From a checkpoint of a small mixture-of-experts model trained on Wikipedia: 14 layers, 63.5M parameters.
Below are experts of layer 4 (counted from 0) of a mixture-of-experts language model. Rows are named router (the router's row for the expert) and show model dimensions 0-159. Each number is 500 + 25 x the weight over its row's rms, rounded and kept within 0 to 999. Numbers have three digits each.
After each expert's rows: a language model's description of what the expert responds to. This comes from a sample of Wikipedia text that the model never trained on.

# expert 4
router:511431497499502519466510498459491523479512466522468546475468479539520501504491446523512500510507491506476464474491522530495511491497518486514513513491516544523492487452502484496504484517509499428482510512501491488518493485462492494514483516545502578490519464537513540520510544533538501539463485473467496520484483516519475499565500502485519480529496511460535464482512482489468496486479498519513488502515495503517519482526512479491490486521528451515473532488528467512503590513501515
Description: Sports team tables. Tokens in sports articles and results tables, especially city and school name pieces and table separators, such as San Die-go, State, Colorado.

# expert 16
router:503498515476530503489493510514467468498533498501517496487508499502499530496495484527522496504470504503468498473540478537454518456517454481491516415463536522490499509518524513511514555526442517500511469501476502482462470500456455531486508512518503548486533501498500523540479472510508529501489479511472520530521468496508464534558494508478459481519504472485549486463501494460483480503508480542509502479506510480475548501520479464461521503513476488456495547486474489524486489450499524
Description: Adjective suffixes. Word-final adjective and noun suffixes of Latinate words, such as ical, ial, ular, ative, in chemical, physical, philosophical.

# expert 32
router:523512443472495516479505501501473513531486496496479504489512479493543495465520473454507530525479535471454497514549511558473481455488479514499492510446479520497509525478504448550545507479498497500511518495505516521515482524482428526532486480524479494482500490509525567500536502498506476516499480517506509496475527516519509534501488484427481482485518505495550524457495487489511499487515490515499477501524489505485495489506451470516462458534459497478511536521515517546472511535494461
Description: ol piece and equals. The word piece ol (isolated, Peñarol) and equals signs in headings or math, plus pieces like mix, del, com.

# expert 56
router:532523502435515469460513498503476507522511508455509508481475498505505542470509420481509524531512500484485490483482466521474479462511476471487501512479514516531510514509559504491516544510474511518504486488509496478508451511471483472503477509522470550484505490514500495565485524533542517513525488533535461535481508477522456561533484502536542503503512471513544473520476510485497498513508492513482495512526492488451490506488475457482473466512481517478496471473505468508501451460523508
Description: Noun suffixes. Plural and abstract noun endings like ions, ics, ures, ities, ment, completing words like adventures, mathematics, festivities.

# expert 34
router:477494541516512458470517505502461480492529491453516484531470437479515507530509505463487513505505510466493514457515482533506475422474484478487505509486515540503540534478507495494549496491475504522508495539503471494486489534484481474493463500536479503510545497517512543489496480515483483518517520534491505529482495507474493485507475523520482507528523491495523402518510535507488481450498562480530499508518495465469479459477500463499504461508501458525479540478490487524499515501490528
Description: Film and music prose. Verbs and prepositions in descriptions of films, albums and songs, such as stars, features, Award for, released, directed by.

# expert 57
router:536506511493491491495509494513484510512555495528451510553503487484514520497475489470534554475494538500517506469541493524490502469467544487453512463490471504533463512485511539523515513503477486524497451487506480463549451478478462485498485504497459540511536482507505511496524523489504455480458515462540487515481497520515535503485516490511483465498542518496525476539499485474519469482515487556514505510503509476489534474489489486529502485515582458482533530500487477508521539493480509
Description: Y-final word pieces. Pieces ending in y, like y, ry, hy, ky, my, closing words such as Dynasty, Controversy, Shorey, or starting Myanmar.

# expert 40
router:510504512489496491504549474507492527453489468442495518504442507510516524500481467514515518527482481499479534471465503504483482501466491462486459482504508503514502492509495464498531508511451518506545459489499463491514495507488455532495496491520478499506542501528503496480527518533485460543487447548499477508489480471500475540499486576500518489532520464476514464537502520490535518466502529502519513482488489487515540498503471492497504500585513481500549480501506484466498563523518485
Description: Event and career verbs. Past-tense verbs and time nouns in historical or biographical sentences, often after was or a subject, such as began, died, years, played.

# expert 58
router:535512480460529507457532481461469539442507523524499530514502469485501499473480495499511482517540528496463549450495455509436481471513492486514496499458465515490497524509521499518559483464454503482473477508541505508516490532473488437528511512535477530477516500549537504513486521500513486522488500542484508512516508501485498551488469492467512519511530521492523488508474485505477500500544501532523462501514539488471459495476468509498476504529495500464505531486513473544522507482522521
Description: With and including. Prepositions linking a phrase to a noun before it, chiefly with, by, from, including, such as, as in books, including, and kill trees with.

# expert 7
router:510436497485497472498507494500485526480532478513517538472446460487476492463498482486505495476486521512485525481513462496491490494498458495469524471458487510515532497495508477487496471500493502520504507490503523450497494509461481538536515499540482566473537420543531574470495501516559523539519508474517503521491470517499463509521500484514483474531493528518531482512502441483529510446463507527539509483486528501496492514491492490523512476535492475483533497483490479500472520483500494
Description: Nationality and country names. Nationality adjectives and country or place names such as American, British, French, Indian, United States, New York, often in biography openings.

# expert 0
router:495496498459532478438545507506468494491493495530486513475486490554522466542453473513535552491498502496519509529534478535499442489490473497508528489479517515520486560480501517539518523512496490534519497468487476478508479511468473498545494526488495507519499498518487520522466540457529502504485493533482516512514512494511514489493470502453501496502543479469513492511495472502532476462552506526517533476499526523480490485485493499538496431515511498496517484533468462448506530512462446
Description: Accented and foreign letters. Accented vowels and odd characters inside foreign names and romanizations, such as é in Zhōngxué, ä in Jäger, ø in Onsøy, ±.

# expert 48
router:520504528475488464496552477521488516493564477508537523500444493521505512441502498477514509540478493492469510484549470534459492491497449498493513494501464555547477545517524500496522511523461483504500496444508501483485506502468479439554524527511520512465519475498536495495512517492473511505509504567534526534528481475519486499566498545484533476562527482490518461504509508496521505513495501490528506475501507504489502509486501498488472517511488504483485483495512505495460517505481524
Description: Year first digit. First digit 1 or 2 of four-digit years after dates, in or en dashes, as in 9 November 1988, in 1984, 2024.

# expert 2
router:531514530479539523495484501510477501480551525511487524502513453521510500499547505484504502501500504484489524480527477546492476474499486481511505464484493573534463472495503477494522503531504446483479499506490509521474461536496468486495466539534489504499498491506475511555496513490523459532497485512525525530470502451511479518563493496468493487532521477496509486508477474492474519492516528489583533492491482551519504492503438514458444475490543499496476494500488496506518522498533538
Description: Under and word fragments. The word under (underground, Under) plus mid-word pieces like oper, tern, per, ax in cooperating, interns, derived, often near math markup.

# expert 62
router:525550485468537500492574447493464506504516481475542484490507510522539516503502483520534482503503494517514440457467499501484471463478465473488456471525459496491479490469513447521502515504474482491497455527502519459515503501500482468505490513494473508544500454507494524543524551493508527524490470521486529519476490419498486529497498514493501487508525501500517493464533505502499490469470479543529465506505508503487515472465501451513484487489562512503481515519499526485512470482485487
Description: m and el pieces. Short pieces m and el inside words and names, such as bandmates, Model, Remixing, sitcom, often after H or K.

# expert 3
router:523551507479522428499526507491474524495515465541494506501471484559511506487480486513489541516515530482521488461557474498473464450490528497481497489481496528507519512527477514541527489528445518462500465466478443490531484498503462477516475516507520472514527498523545480487496494501553482510482472512502488523521478518509479535554483549534498456529534484476500458518503460492522542474483534520506514520514498523496495471492486491479528523495528498487501495496524486481504518530530513
Description: Adverbial particles and roles. Particles like up, out, over, back, down after verbs (moved up, gave up), plus role words such as new, former, lead, main, served as.

# expert 60
router:559474538479486492499498453499430530507529477452523576496508522540501507477509459469496522522489533499481463532498482530487505545467486510498471485517533542495547474535513523502517474512497471453492516507487512469502476531505462497511492522531509542482500473494484530490488514484549529518461532507504503522458480528479462511524487492538489479536513521511497479504491475469517497484477528507531486480534522524494533492528461471468474476500488457509523520526508510529506503509493501
Description: Institution and infobox nouns. Nouns for schools, leagues, railways and teams, often infobox field names after a line break, such as school, league, Position, Career.

# expert 8
router:507471495463524481508546533486468498503512485518553493492459504500530498475510499487532500509506480468506514475534507544459463462478492460505466486477491524492518496522492503500534493485466514518489471486513540499556472499480481525497500565498514518507507494512518507501522476502470516513482511506470538529485456491541474550539479520530520494492515542478524461530555477540505483517509514552533447471503458458475483497499491474508537490540515477509505512458528458492485521516469504
Description: Articles and possessives. Determiners a, an, his, her, their, its and possessive 's before a noun, as in became his wife, was a failure.

# expert 15
router:525468465455503475483548472482496494471514478487528511513515466526508553545479489446504506531495487483495479469514457498473455477484455509516497510486502481520492524502510475535498518489516493472565506499543433485486495503500501489488543531530506499483514474492511526520524526497458479513468469513479496512522490504540502481496479547510527484491529507471523485513528460479482471496507515485525440494497498534514508506482482445480481442532548500494493516493462500477448540489484499
Description: Name endings o, en. Final pieces 'o' and 'en' ending foreign names and words (Olmedo, Listeners, Fullerton-Batten), plus name particles de, van, von, da.

# expert 63
router:520509535509496503470537428526438498521502509507512519459513527571516483495498490482504473505507564509523491499518511528494498505484485486501510492476515512550504510521520484487521468566461519449529506497493491459525492511500487473527497493558508541542524489505498521507547523449510513531483514512501475555520514522493487488493500514533513451521511534495499490503511452472501512508492507518510499509481503501456510471522462496455506490540540468479526520468503507522495529521529459
Description: Transport and place words. Word starts in roads, rail, landmarks and geography, such as Highway, rail, passeng, sup in supermarket or Superman, and suburb.

# expert 39
router:551506517478495507478509511509458484507550484457528498487502508531537558497490495504472511499522511520462519508467489507505523510514503463472523468504521508516528547483548510536511487515463497499483460495527463480523465532475501502476547503520497556510523453499539512520485488518515488479495521494514492534461482495476515522527472530497507491502523469540514475529531457478478506513472504509545507441490548501487502514485485429466527464521479452511538494482506492528497520485529469
Description: Plural and noun suffixes. Plural or noun-forming endings on nouns, such as ceremonies, offices, districts, centres, regards, often followed by of or in.

# expert 1
router:505488478473496478494528498484469513459505462502526507493456530502491529492504455472508457508523495514490507497499491535490480474521497514474524486484450531526500506515520413583535511505484486473487514498478513508523492533492491511510500470528483517511529494509495493479486530455490498518506535508505505526511472491500468518522432505491515446511522503482501476512497513418494535512524513507489504488452448535514488468447485502468477484494530475495511541501478476540459528503518496
Description: Place/time prepositions, "and" piece. Locating prepositions like at, at the, on the, during the, under the, near; also word-internal "and" as in deckhand, archimandrite, Mohmand.

# expert 49
router:520493469477522509494495488480469540476514497450556510480485507462499503511493501457496494519496466519492548455521446506454495466474471535484484474451515494539488517486487472479530526477484506489481514475510532482519474537448491435503492534538478503586492458508512489486503496532491508509492496498515516517490490507482503492493480541515500499507514525509541459506503509499490480469503517542523533494510492537505539500493462490520462482509541502510465525517447497489437500494471495
Description: Final vowel endings in names. Closing vowel pieces i, a, u, ani, ati at the end of foreign names and places, as in Xiaomi, Bellotti, Abu Dhabi, Korea.